config.yaml
experts_per_token: 1
d_shared_expert: 128
balance_loss: 0.00288
init_std_router: 0.0291
train_tokens: 253600000
steps: 5469
Below are experts of layer 2 (counted from 0) of a mixture-of-experts language model. Rows are named router (the router's row for the expert), gate (a neuron's input weights, with its number), up (a neuron's input weights, with its number), down (a neuron's output weights, with its number) and show model dimensions 0-159. Each number is 128 + 32 x the weight over its row's rms, rounded and kept within 0 to 255. Numbers have three digits each.
After each expert's rows: a language model's description of what the expert responds to; "mostly gets" lists some tokens that are sent to it at least half of the time. This comes from a sample of Wikipedia text that the model never trained on.

# expert 12
router:114137112081049059083111099194168096165115156150134132145166132127157125096079124136086132133126121142121095181173187161136133080117128183099146155126159068073185123109113119085117142130107142116159147157124097137106160130199115155154119140112101108131104135113161127112099081163140102144133104154111097138137144127146085122088086143116177109094181207179146152186126178100184123157130115085090169137096108184094175143146118089082127062100165073148134102108127148114134070058080105
gate5:112138191101128137058094120116097082123105148135102198111113108089115167096093105132126133110088125100125151121114138124132087156088142156159125107140154097160129125146094132081147146089078174164107165059122040212114224096136149126161175139125132085087126116113134129147107135146116147144158140165150090118088072122146123094112103103135094055127182154163124146141091170182134085162182165102105136202166107119156146160147114140160086142136149090096110032142152152145122114114156175
up5:145104105129109088132091061140114107122125158116145104143116126115155156135102082124139127095052166127150099141098123167123169117112163144111172070198172137174145137079119174064092149072095085131130094133118097149146187113202095134140167107184119126125124215130146163102167106166068058167164064188116120186148146133202149119099113120129118097128125120153135091132113123143181119101191163048086128159136099157118126151118100130161125100141174127117135107132069114139150102089150146
down5:120168115124136173056152105123144097156111077149165155121129119170137228184156195138124141176053111126122157189108126115134149108127124135132096162152138125171078087057135187096134131108143140157112166102105125155100095100130124125082185091141149139133097167132115104078149135148104141103147123097174154147141123112115108136112053067080108134152110132159216077136168140148157070107129154130115117133109118071148135154087134181135100140080123110096202129171123180065114125112100087
gate6:145060093082130063159144173154122141150110084115090142134088158197126149118128122104131156090144121101114094152159151116153155176130224103164130126141098094177102134133100146111118176137105117169097131113095118071181153137078106140128199085049116192142165147157173122163149148133119118185158099165089092146091096104148078148119118120061097182121063127152162108098080113130106073127101165100188120158113107094141143148093115103119095120128146148128144186107153127105097167155092181
up6:096085104118120067138148155146104154165133100134114180088099124156127145140101116119133247115124115111114099151174161124148128144149164121125126144177119062149094143136121123134102215124045111183128169117131134093151177074065151152173200093076074174134143123136205134155120149118091126141140144149089087126085100117177085175096112093108104142109075159154196136094098086094115104156158152128106145127117118119122174164165131092121065121117155146140135117099102144079089134157093137
down6:114064123170166158137165137102113136130064147141103103117118129129157122171104085122139142137100099109178152103201196191116194136181073157136098096102088092134131143179144114101111130111104170112088085125116143101170119156141114120077123107126151152173130163118135098142167168152183095179123034106141109118085105118134133195087097104092160146126107102149231128080127154173134060065105127160143090094133063122136117136186114079145125135169140142073122138149127146113126130140152137
gate7:119115168133153124124190073158145082097100062126140166093115127025136168126112160137127148112179143135157171092144038086117113106048150117112105098164128100099096150143144161103183132147135172118099137164097127129152094116136146122123159089176120059137124101104162122158112152140117172096100160133152179139122159110076129180187063137158104150137116138203167112119126148102140123145165139091172153158096161172089138160123075128104084126142157134161143053097160173101106101102088156
up7:148125168137139135122174089182136077079062164137160090106180161079110085174092114108089182118170122118095162090117156072114150097105112136117140118133150132081098069180088139098157149131132107098137108171175163176160133131141112165130078120135150131081100124031124098160176126081174114129133141124173197173116094107133099145184114102112095074135071141151128177109128101117129110119175169111080142175149146111083158184151128089098111166138128143166171117163135138129104154114112202
down7:105143100104122187122142164168075115102104158155106138156157149125128132068145097154129166124136083136128164160108167137165109136177112036122107101087172125123155092114110150097182175036120105100198125169133105172073102090077150181126161114099203121141146080144144091115081144111147146097096114189112188102117100134132208105117105131164118121131150095149130158122103147179082072181108109108138115202143138122094107161116151106096147124095114166056155122113116161130096129113144158
gate8:202114080137150143115096137095071110122141133106135063130091106120115202116139143182084158174100126168170148152219117163115142124136117159098101098158178127146152120098117146120098198119115073127112126160167117097139161133157152095092166124123094192140165114131123104158117104132077114086115094153184160130148130071135150153114095117134080104117141103207126128080135116153136128157124089065109101206157168095039128099147082182160111079129129116187114123184130148107127149089132116
up8:140162137155121162071096102109101123118139103079161114091121075127100116140140199198073085166140089083180083120187136165139091104129111150124144067127145125107150166123117130104127172113082127155159113112154145127153173087103141149109154150149088186109128117113086128171126041074105129076162091140211175176178103081170130117143096114155103138103128112162119125108168100112143124150119161127156115191178178143064126114186076150119131099103169120155126133131127120177083182086159112
down8:149128134098129089158117169105152094086153089105162115114077125147146104111147153131096094181172142166157099104158107164157162106091157103127191159103127140128131138093070120148145146169162099139172134103120140133196159077130131060149060148162066104118151121117165117152113063136115149110171123121150063089138196193165068151125098127119070107112150075179123102093189103090088155129122127192166144148103144132141081126158063145134149150153112085150156181160118132130158098075111069
Name syllables and of. Middle syllables of foreign personal names (Ja-im-e, San-to-s), year digits after months, and of in phrases like as of.
mostly gets: " Michael", "je", "Alexandr", "Tru", "ž", " Eric"

# expert 8
router:171111097120084148130100127134112122047152095163136069134096128105140147107115061201130193165178154107205107107130185136153169097173156056088146169111045174125161132138141121135115111136132166089127134119126049171151160053196156084113156131130132090159150121098092121158116110163127133131123099090114100131157147161129072180153130090142141090143127070135154118128095191131130087205139150120105131142094146112108086174121092131097095147159145122108126171144124127103124125108183121
gate5:162040116166118107092180086191157097172207142088124144206108154080177150138113092142128135133102129118128094105123107137132126092166175159111108116171110148108168073108105081151128176123110116180160154115135104119059163137140118157060131116135150114175074137084104116129108137139153103111160089163108150098152095144152088131183045124136125076158160118151190139144139169122124151137109079196120074113153158115146148108155114145181174136120100089066128102068095140137130119094112122
up5:132101072118143093108116139191165120154171148125106129146069162122133109119104133142088142099108139119155123106174115147097158082156130136123175093130114125157142076144153127120126160096060112156120155115143150142065180113133090127053096156095155076118124106105112167165085120124185127096163095184135100102148112121165068087197054137120190118126186175142210132163109128107123098151142112180158093129160190107156107072151097164150151165154094150113141082066074136112154092102142076
down5:118100167135114142125103170211099182124126140095102099173130192184157111166125068146109135107105125091170141135083111103149127116128139137085186164128111096126154142069155054121070122125145088080130151114117120108035084155125132156140156141153090136127105079125121110120178115143158131121181089125169068173142111111096072142080113107124127134156129136153170173116123100108110106132183124129157064128147131167145187114215159135173169121131090121123096108141089117152093167102211085
gate6:156119169150125128127105110182103128182166147056158148104149142104134135104084184114151177074162074067123100193141103142155113123112144057099115118177155098141138140130123161129112088129124113165070134094130112107160147141108207105133078166125092099125197145154124120156148142085102109157133132157157107078193076168118148136144100174147129118132085147095110075074161104133202086155120131127129172096157111128108125096099058119194124185098146103177118115158161097069125178120127099
up6:125153173139144150157088124065124100146097091148115158150157145114120167113145108113127147127114111155138078105150155116145126152053093105153169109124099144108096106116100122051154219136146144114136133062142120176136112112165107174139150074170114192194093105076143224156113127125133010121051135143143133156121159146150072149151107099149091132108128118140103122135098127114112214115061149075105121135141137089126127137163180141106140105084142137162159140115188122115140103151114165
down6:093087153181161095141068123151138114139149169138151180096154137114135101143084155174133147149144127098167100115141158109187106133128098073116124147046096167195141088112125065133110076141093154094142190148191117130139109064155110179119183090103068156074173144074105123124074112056149157053128119172142129149143115134102113164154146089115163142122153054146104177111169115079121104142157159122096164129154167097107098102088150152118154167150107138134146096136108180137118162116105151
gate7:133124181146182133124154094151129077138138157110092124089174156127179114127152084135175150159117104143084117121107206101162139156146130136138123161126113178172149127082080114142110118104095140141151196123090132134085086147135191123170133095136170165126142148181111088123098118149132122033108133106080061151126132119118181092135092128140140089133124143122159150117160086148165041148138119134134196087139054085221120163141133128179104112091085136087099129136165136074112109107105063
up7:094173062082104136151123131103146147140130121148182132197095078097096153134098114075120118068133155060120133157159069146063138138108077119136148159136169194057143160114161124113059138168120120140108101136170143149133140155159082180093086133158107096117103122049166157134159132107171152239091114109156146182079189119098122142147166118161129164142164100150144111166136117120101149126146125152144069112110183123154120080112092106112148156097144154138129112111082102157167110155130106
down7:128119132112068137103144091107104164101120193133121138176151163130129081100110063161116138075078095120143175129167109153124155138122126091123123104142173157132144136156178131169076113100119134070125190149122113197132054167169144098157116090182125117120095132101106158122078134105176059128108176159146147151127179182105100158110115116184181135137103146119101108127164140143140132143094201095133140125140148098099067086127175071136162129118123128118176116111097090153121048224096099
gate8:191172099114086128165100174094126089111097145128143088129125107155125101151168193148128071187144126124114134129124142136134190153109111156193175137124132140132123142186077157109053127115124093117142080199171078113117064150090099122141197128185140139136129107159112103144125129094074107163176036127167134095163083130138139130184156161099174198084125100106133117074136132148129192070122131112086091121112117121124089153101129169096105175118100136134119137127142118206136116129104159
up8:140179144138159137155116171194116097120148101166131107153173148127114062165138100192112084166158156116096116112122102149132147179096058114219128140115133120128131124145119178123142109150147123095126094096099135117127090165070079126193085144119140102104096109151107198145108136089147104130134167141142107086130098045113103136080171149165106157130114100114097115136125150119173166123135042090104144084111176110099102128188103103087154098116118177212094118129185135148109094207117133
down8:127190091191153083127113161097034134134111148127137128149099109130157152171146133106160151145125154123088157149152079158136121115131181135087121112175152116158140152114134097124155211082109136117118180113129126080152102106119159123054120171077091211125138151149123108162060161118062117123153082158090059132140133156149113184130135146068163125149163126150151137088138097108186160073131066145113107074144194142138109124103170062164105131092128077087164113155117120154125130133104113
Word-initial letter c. Lone first letters starting a word, especially c (cable, clemency, c. for circa), plus spaces, periods and year digits.
mostly gets: " c", " Website", "frac", "½", "†", " C"

# expert 7
router:125143146170097187135198154116083140179083150142137138129188065182080098149106176155049112111132109114131188114107121163122142083159176079173154134119114120090127089174137124146097132172136143084215104143098077128214135120154091160125102127145169145092167076142115146078129110099127152148083135117163145197156089152119107150143130140132122167162109103090136075088126132153148112190103079151109087131137093168143077139133144105083139095156111127146133111162088077166077137118131103
gate5:156102133131070124146121141184140080101111114110119118123148131105134145095115089095067052126108164131107111112138104133083120142110078165113120162093154141137139127110128196116179112143085142112111091110187121123123145169163127115086141131133088155143076124067166081134056131088115241160132163069135194159114090110122147106115141161175141132226122146143141104164116160085063175104084166145084110131141188104151136106174156176173146129119135159134097179116111172160164114114109130
up5:140115125180144122131111128161121120133122155157090100083096148179152115165131164115061115100096176144155153136117120125116138122149136145190164126063116163166068076133151141114116115130093112115114098156151169111142165144132066138097134178105119202069079101147166111022132094096149161164131054110173159142069092124091098113085148118163128130148187126132158147106120186042114137138119107106083099164176155127184097099134177120143191127107118164157113185143103127181126128107134149
down5:124172114083196135190120138103109222072128118127138107146070107141054152103111096138128119158183172121118113138063145115093126152149110074141162035107149207124145108091105146136134119178141108151145150154110129086171156145149126187153149174099103149116096131110139100137154153143174047197152151146156112115134106082118092091105168125151144083138130151098089097128103134111077099166075132071146048132111138122135081151148115151141144185155158127138103149137107117142089140101168131
gate6:139087059149157105050175125140162128152113166096064144176161095157118099061096142120067157116153150073100171115149150142187124129098064119133111131153143104153131117103105143174152091102103149139116137109108150131156053148140122089065209177175075148136135149203124112153145124104098155143178175121112089133154067137177139164091177177121117126110100136110129093103153102120173078078169141145123150131117115150138155189122096123112140133124148109108093152175083165111118176121087088
up6:156120082207157110090141133140153132170088133141078119154131056147084088075094130146127179152142146106098200122114133106164134130052137133159125045123098100129119108111181083147187108099080128103130147107108117163140098167201049115123184133129150112114101131141087130141160144120082105169140212121114149154069102096145119162115188175100111126081127159213108141140094191096139115135159115146113137145179112139149120139164145097100109113118134134142148163133090130125142172114077082
down6:088131115174159099124154154136080101152118100168118124171114154154130121158125138134156136067163098142144116087078126115110094121059160136132133088142122092072165120084105130161091129217134109136150132097117145118082117119160101173205165091115162140165120076144173127113136121115129182157124217127103114112173086120118159170051116104066087110120093108151154090146141136194129133181126077168205140094134135082110084099105181093161087122199126140097127122100094118170142160141165140
gate7:127124107124119136076140103157122141159091082111099179106186133137143159148064152164191125105118178093157142109120132132182157119055142119124120146199126124108103189082106094121045126116115118145131133090103132154166098050166163123122121092088180138144092080107123090109093112142127163100180157165170172096176100164121149073161074128118140107114112135113134098109094093121198129151135195124189106144143119151121109181166087213157102155144197133116134108136093139081130141159102144
up7:117155131133143086138141127100107118101139132146151123176107146117138085131174143194158122117068093105069137146139180156133104111136111102118154146155063180117089132149118110150170136071124184172119154120151160144080162119124070160144174131080061102222177173137104137095163164100114116147122148113073116116096117110151012143091133077142109189071156113106069126182149115095065167130129118125135162107140138149100160126158128072123144082137133121132114171133161087138128138120074185
down7:146122214120079155125133133164051138151136151078152112092126171064160160071101058116087130054152169150157164195120183171104072122136184105135115138101106090117116176133102107122093167095100114149152148095112157144084160075170099133182109122098116175155097143137133127088135116061101150121136107127158128068114164119147132108198171141153158116147195109111115123125132100123098129183191192113117109115142118148207098123090150150143078112121141141111139104111157092130106152110111136
gate8:149117147126161092157084114154175116114116128107116157124128109118175141184107181137146161142088150132105092082169134133116062132075201129124159070119113138076153123141118104133104176101070108064174159123127162153090138176105124131176115064127150071139146131123149123128093083170123156093069113166147116141114166148074100087150143139109123140139171126151117110129110150150146151104075106180133132161214106087149155125080114136165122170138090120020143051165135206117134134084126135
up8:144077096122121130072182147095147116075133100185169093130078098152127165061160025093132117096135120150137185161062116111133169135152120121119110191142141132190090164120138095091147095127182135167069135148157098111142124071164117110109179174100106123153090147123092105150150145128136060168168147110120122136125129122151159122091123122154123137098094133148115168128130146160071132174126168098140094130068101095127118116176148129121140128089213135180111228075108096126144124139151117
down8:108129084106147113035104101158152111172139128142186072118103149166135086059144115180157183154089079148102088102152130148181117124171138127085135093110111123140128184107085112151117121140146119193073129114105103129112187110167129157166161135108128100117137120123144112133151107071153079141101074109163124096136084149160069111139157103125097158150106119185162075097136147093209142071145106159126133156180114169161132138147177096159132092072199110110150105152117113100142166079142189
Word endings in lists. Final suffixes and closing pieces in list and table entries, such as ized in Fossilized, sion, ment, plural s, closing parentheses.
mostly gets: " would", " closed", " Coordinates", " developed", "Military", " effective"

# expert 14
router:153133105177063107126137126121163181148164086132082075083083085159088188124155134124178114152153132144150116110089133091109119202146122129069098127071140179144107106121130116126164067085096102111146153198109096146099138150132114100076181141095152105100073182182124063125145157147096174170118178149148108140146199131106167067147157108152146141104113098131123159159103115132096144115128167105139106102188106110178156126141058173135156118128108123110130153075102152206108165145107113
gate5:133147120115197132165102170105107156057130100132143117128096147144114104117134168140158121117007062194120118171112149129163110160093056089061143103119203150121107147146194157155098142086112140153142158118115118128099155130088134103157201126099181107118103153161142112160100151059063154140103124136135123119116115118133093148118135129133129099095083119072123141139170146089136145136178077064099118135150182123144122142211126153134195137156101116139157105100154109088132132156130185
up5:116114136155046081081127105107112105170118210139105111136137114121100170169122075139087125150226213117115158155132143127139128103156150148171144161146039102113165089101060077151151093172135125106117092152164129151163123118171127158092096139163104136113115113090105115110160105168190137145145118096117122135161140156151171115099160133147111167147148141165113120127068151194144123146081169181160102104091081130097115070066134104143070130117120140099087166141129150172102128101123068
down5:130119129091150100095156131109125056157101171096085206147109168062159038146115122133103190074120180105130134123149152109108089016124174105122121149124106122137134159056128113148108143151149165128160108140112144128141148117158155189127110099116127153113206147112132121113144166086127142160143101143085184167123103088139152110106142144084161106069125130093130080169165091121083111159168159104150143091168141112088099151122150167151173151154144176148061111168080110165119080144102130
gate6:152162141126130155168224122120120145068141090132146145123081095136155156177148114156136142183190125110164105174128166030126128091098193071106145155124056130105168131124133144126115149181168172185095141128090145109148166051124130117105130084112136119091115147129149123121159108091153101119157117098115170115110162101089106146143173104121120107122126125144140095097106122137096142144168095072183098092143107097135114177119177137160119153108102186075128102136170126093151103185029083
up6:180149159135083122200205135122141161070141138139111138112115093153108148151160079151148114207123118106167129143129140063151165132110137109107149158039112133150135132180180129138137115166148129144138147164047072114117101112104129113151167076124159158139118144127114114137141119111100089123165150120135180076167158125107119108151149120082093108081125086206112123016159127100096132130171106068148096080122105149138124177148130168101124108058112151109121138133143116139158146181050116
down6:082121117144095139151129144108150153065156169151171109127214179086106114128149178158109107130112177158121102080157198118153150085118104103086110112188091154122186117055107146157175170119096167113104122116135148106093109143134130115151073175096106079192121197097132130180140119134122112099123082151115129106154124121133087135124119106151125081177094105184193108114136132125083146102075101142147152065096125115066100152122190166162129104161110121116157129167080134116209174102147129
gate7:147078152187141079098086123111173140142067161131091111077110156140102097096171103147169039106127120169176106103110124113206134146167154096089132147144075126095172127122134146094143137113133100162136158084141093181075152091101177128119115120134146157161108137123138207187163192154102147131087117112123173142082101082168158101125103076155140144104085124126129112084123160136113114168170172110148170090099130178189089126147126152165119109168128122132086145117121080076152098134086198
up7:129115131129133114158130176127198137158100161121111086128085138158093131143149099110107097139113162128139137070175127122086135158130115076110161136137139150135146071150122153134109112122106074121139079070120102139095074126067138131094152153178091093203166168154143211164127090078141122130122121175128091180174159090164109142152167110120102144087115111113113132126127086149178166075094159179146103093098181144137125194146106137076094165091128096191052106126130072206173123155109165
down7:117127190115147112123167127128068148120122145094112128102122116160048116165152086103155080137066139140083154109172158127184100178167117162124170116136143089075157163146155125120104076154142124110142144131222040130153083121130126110137125110145163166144159145144100144170098153089117084145173138106113173142071145092172130140126126113150055151092142094131106143082184103132132121169044152150138135114105170175140114192105181123070112120081103118089127113142063106136144170110150182
gate8:177116133116164166110043114108058152109114124120151063126146116172112178133142175145083119075145071119160101083105059133176070135163102148137075114141135150087122137109183161078188142130180098106153134156142078148170097180128102137167135151117141112148148091063070126158093137162127147130071136137184122138129141091172133098105123153164102111122164111156124113130080114115133096105114128099154139062174139163185145135104114191130128176130102137108090115149099163108172115121210175
up8:112145159143151136128140140070112113105084105167116086131128116080088125110136098191222110149134065109082168093147087141133158135119144170119106119180081110130135145211142082188091104130183138103083073107161162152103119123093158131119142116174127155156111099116109154108116131181165101152106173131102173160119087095250116132124201154131135122095123154130059151149161177166127173108078157122084159119102151102098093143108136111077099118187134101105103128138146130114138137146078141
down8:133147140126101164148152133097155126128099095130156156097135124180110131151098147176127153125113159147107060165140103167121136103106132111117143136062065096116134123177169112138103113104163161159157153141140078151131082073189187092109091027141079122116099101151148152100122182139087211165159086088079065111141131124114093080150128122085155178150124170130087201102143108165114137106120183146152125119077133130156094179118143135174120142054163105093114120165121185096143118174099110
Auxiliaries and particles. Auxiliary verbs had, has, have and adverbs or particles such as up, out, only, also, more, following subjects or to.
mostly gets: " had", " has", " out", " up", " have", " more"

# expert 0
router:097132160072134128121132113094141114071127087108137171168200122116146168191115175166177112128084109166096117133112124174105133109092127086152105080130152070148140093146115141179086077147160150148077093151118054122118188135088155165194086121142190173125132131127116202108146173120104114144119114085120089054159122143150135150140095117110140146100088162133124148180131168169099100066143109132080145131152090130103121097163115164117183158159152133138141135068185061085128152166102112
gate5:134178132162110128170187152092150114132058090077092131050135152142121140129081169099135084156162127135102168080117163132135151168131173145167095153175133101141154194113060119168170144115189084112113100119108136080166105179158137128140112119121109134146121113108138165130157102018109162151111128163048186150145093117099126151136149197151153158141091141165105094140106074123095138112121081127127146128101167125110139038115094076118119163136124184102092129099139127140161165159107134
up5:128108094129100133090100124077119080133131141165153073198095093103159142093148047169109139077136129128146120151141105139084146108133113158075172088164094135122121111123190116143077128141075195128152156119125159128107148120127106163120157146176155115195166148160121086124122144182143088125096143120156125118066150133163153111101083076045117076118176075113198099131143166124186128182144189137146101114140096123105127182130124172126114094049147085160112145185141143155135076121133106
down5:164155110104106164097112117188115110161126149079186116180123107118132147102137107068136175154171139081081108134176125152093174140105096108152103138162151126110179111117126111152120138108143163117100153189185117111146202085144048100101114111122166147167145143140091141101171135147097149061168068081147116161119140130126135130146128125068175188059145158170175110121138100102153121088129204088077096115136128122107176151060068178105095075115124147095139145117104174137142119118161088
gate6:094190134146117075130131115142067145086089104123162138144161110137112087191093114250154107128142093136104142110090123059160155107135068151126116124170119124104150104164123105116096103128123131135089136098092122129066178035112093127152151124111138135132085163102081176117192152111161131143149135147099139100168178091108054150118136123078171159142112155145147124134114180138166157153101099114147107100117171118135131149160156101140077172184100147124167059103119176111167093149111191
up6:097208140050128126174093122124149108211094133134120127153100108048156152133131143153152106114128125113114141130095093149123067076066158115145198127126137075126118167127166117106118159126118105177145138124102117172091086130110125139095118144093137110131106108118155169133061144129163139110094130121175117185152147137144118079138105178161180159053096112158117109128096121112169104166123238100156155099119111156180071156160117123117072126120124064112200104129130155111111173104143174
down6:158130119069118201114109079182165101181144167095156111139185095118139100126110116104111111158151146132112099134077148124163134116077098159089175105159108104092098132086141161158104136123146183094152130131159076118172115105164101114166106106167094123115135072165117101130112184080115179118160060115138130132117082169125138166116075166191143151079183123156129177166087113104065119154162141123120197130074058143173120141185191126112131202121102112101079114132129141106106141108150152
gate7:161090108069084045120138144095171105137120107103096110141153136158140130131123145185147127211115140141122137146082111121083080087160124134178110135113120153136127073117121141165091117160032137105118101150049120093134155167157177089158098108151212073167144145137109099130145148158106146111108105085156136183140115182116151115113113207113143102122132108139084142148118165104146124101144117103124128136134062185134187136153094106104173203151131175179187108084153148145078115120124153
up7:117115122112137165097157091175050195113110149111107111101152180144141126181109105112097134073123078126126130114139150085127179199113134160119074147100154063092172168066144151111104145164159088150171158102115100082133073081117127121164113182109059161118095128143184134093145154118162114137137142160097096140164124066089140136119132121153155161129125132111089162136161051131145067159138123146199134171114087097131133104169192133198143099122137143124071120157126119102127088159160075
down7:100060128120159157111159094128071085139161121153118093143089140117101129140115157125119161097111125119109071109144199126191161165148091107153162156148098103161062088108153123088109155111134124146094136151071152099097108074082128114176148161160100132105113187147169078144156084089155158112181118101175119100190078068134111115057168155180146132165153188113133083090205123157124155167133178108166134098097102170133101153103112113141089096153156130152065119182139109140114155127165124
gate8:119114084103138092122129112118144156089144087164122202128153136122164146159141172133179154102154117134116114123126136130117104123152059154093191128026135104137167094098110123124131145116109119140138112144105139143147104095121085148118151096116125093160119162094081094215092150105170120109127094173195120134131137206161092027043101141178099081096159105126130129182167152118087156114165152142131101159141108115089112141183092156147175130162101154087101129138119100090157108170069185
up8:087177122196109194140130185126089141144111170095071084132130147129107140070121088172129093185165103141140166136068089116115181138177171113125107116161110150115119125157128077130128139097119122140107142147127146130108103170169128123110139201102104108141143020137126116124183125132061141189140165116098115115070164048106148185126141137115132127129100133200137138092135168132114137171083133182076119124115107118125111090118208129084093129140115134142185092119066152131123137105174158
down8:098133166115162145126127134107135136086108143113111051168142133155095172069150088135071162199112140127097118105094139135113146168176127147100156149240071198110140177145156111102061108087144124154140175150136112107093071085147134131147125122106104159113181109169126137145124079159083144134103111088134171134147129090096149179140159126082144090164134115104117212151058139090103157187167123111155130121103127145115045102096112154148119062139141137087137127114122136162126146116175084
Mid-word name fragments. Inner pieces of proper names and words, plus digits in years and table headers, such as P-ol-ski, C-lin-t, Succeed, Title.
mostly gets: " Succeed", " Date", " Title", "Japanese", " Episode", " York"

# expert 15
router:117120116114138094190144158118128132071206100165160158159131136112146079162090092092108124216126119094068181161132076175140116162169087131161096145083138106168143169127133107094121170178119116104178091082153133125159085111076150140174108111130079104108088121110162121123148110104142127111151148116077135143176161126165195162075081147143102156178169197113128124078138108113163094151081128173113096107106078085156111144102156082102146139100144132171088133195089173152146129151138100
gate5:126072089070128089132116110179109126112119097163124106160170148104165114202105116184165149134128110193109152100087097123160123147143108138160132164100125115125188149046135047155126164102099162102158113097098148146129132128095157168216082126113143163137137076112179133114166185089135121137068133116118159126156142110134125055042085211158148075101130101131099125127128104106115116093148151196155160124155076124146088134178118156147096128172141153140109111110113141101170139152141097
up5:124114143176120100145050108178172128204121148117082126126159150107179043145115059130135208157162133160135126121115129129094074167098082140174110110118135119108151097124155136149078125112076096130127107091116131140106103202144093147069082134074121128144109141123175098160131143085115181147098163163142149178129184092092085131084179115147105120112109144115088181141144165107076176104087136126150144159110119093087160077143183133134143171147156134110072108105067166147169131129161153
down5:127168110121157141149110104115149178161152119085114121069109165111127208158128133101164161118129107129114167101110122119087168170149146119088177053133122131186068112137120106159119145077082110157144112030156147102172123051162121108118116139195148086113124122185106169117113126123111077062070134154142139108152115108154135120134138200123103154075084177140114083215165123157142070133110130139179171167129106112159104077109161153137157162088111106108162124144136080116163136128103148
gate6:105186036137159045077137081128137184100120154114089145133116096141172090119102073138143123151086084126140129080146121116164129157134064100072115083146166132170128150182102127105165106160088112160087122151129178103120100082111140098150095096117105147110131129129166246158130105140112124132120168125129153154145134170123138138138119160099107141114141101109145077144086146108073165186119171180171170114137089155146073083129115167153169191093113169139123163191097138096106151116113137
up6:115138130121167179166133132115118209155106099124142066109100103139122137156090119194139145158128133139146236098076110103098134197107164130116070104123122147150129160116163082208124119115072138121129130115054168103135121148128131098145116131124119157096113131068129153121170189085138124099083081136096153128094174111091111125123139123065122152060125120143134127158092178171112151147124082106189115174160151135145169113153118147145159152029084155146135046127135141124123144107152087
down6:052113131050103097110099142189106160071106157128179126121129104188132117192088158178154116156158146140132123051096128171178138117116121151182113134145136101160100086147156158121083129094156134120170085104126122110112059129155156123102167072087113134126078132114134116127149166171140129146158133108086087121063132124110193184134145087114131113096140151171148107123090181172124068150092094142170173190092089162085144137123102129155143162137112128118176151142072097163171093100153085
gate7:113193201181127099203100152092092069122094179109078123101126117109138088123107120127130099193129095121135127127123142160129119133099148121175133021154174131160136133127132125079110154109173072194120115101091154097145076154153164151166110139112130177145126097102144136171153153131080156174095093143097088068109032170181107162145129141150187110157125148112174136108072138160119119090060122091107122148109164100108169111154155130128136148105152117154105135134117145146160148126079078
up7:136055126033063128096136132137088172105132094090138154131110112095076157169083185147128127169068153151062190130165134136151139197093094129116153119121148133117093176043155098109178124166057160137123190123174163150138161129146133168136130115126159156119119162118105117056171096113119093140128153190146139098125113138146121123166159150123100112115111117181100096135147135131120107143100157090141109105131086177106084165083086156150131110118146132092200128129121162101075155158094178
down7:112121140089133131128100140212119144100093187145081087181060086109094087168116142157039187172111124176115126120173100100129105157195052102116139117089118124175108119109160142151118193121098148117119087170126106102126158113105125106181165147122179105124088068117120091173112160125114085164091164144137114222137104100101144115102130143122157138096087111160103126076159116137141116148122151138148078159165120140133107185101193113125101125071133135074157124150151137146128139147198146
gate8:110103156126137069149098153153183094106176146154113145128137173146187205138160100100173160098127089179141139116094073111092138106120140120085110074090117110199126153138142150159118147115130059183136119133102099150105179165139073073127136128143172092122117137176145095123132148149128163076181096166070100166065130100178159145085107133160107109168165137159177129134162138078129172094190102115131106138084088103118115063113121127147154201132151155122080080108154119077114094117114092
up8:116162073136159137134133118088049158191103084147153131131138136114156129097151137135098033156072116117143071104161148129169097193138143099191154191139151128079137082115125158108129108144179187117116126083147157119181122042120187165105110120120051162148115123084144144171109095082159097168076144105137161131159146113107093116153164142100127142102085165079091122120070141154170090144069164161152118139172091140142146146147114127141093085150095106153173167123098111142149132135157146
down8:146106154125117156134097118128081119121076067131136177087137098139122163086194146124143098145150098119071059101122150092079108190075171171124162197160107080121134097026158108120114125148089128117103141168108199097135115105170114155135187112165148101134115131111121178133112163134112095127113171117151159164128116124092083102135163166175113141098089180092102084077088161145151094098127106125173075187129106090136196125140184154140117165155168137136143154078140126153132147109168158
Prepositions and articles. Prepositions and articles after nouns, especially at after appearance, plus the, in, of, via and single capitals like S, O.
mostly gets: " at", " V", " O", " At", "=", " S"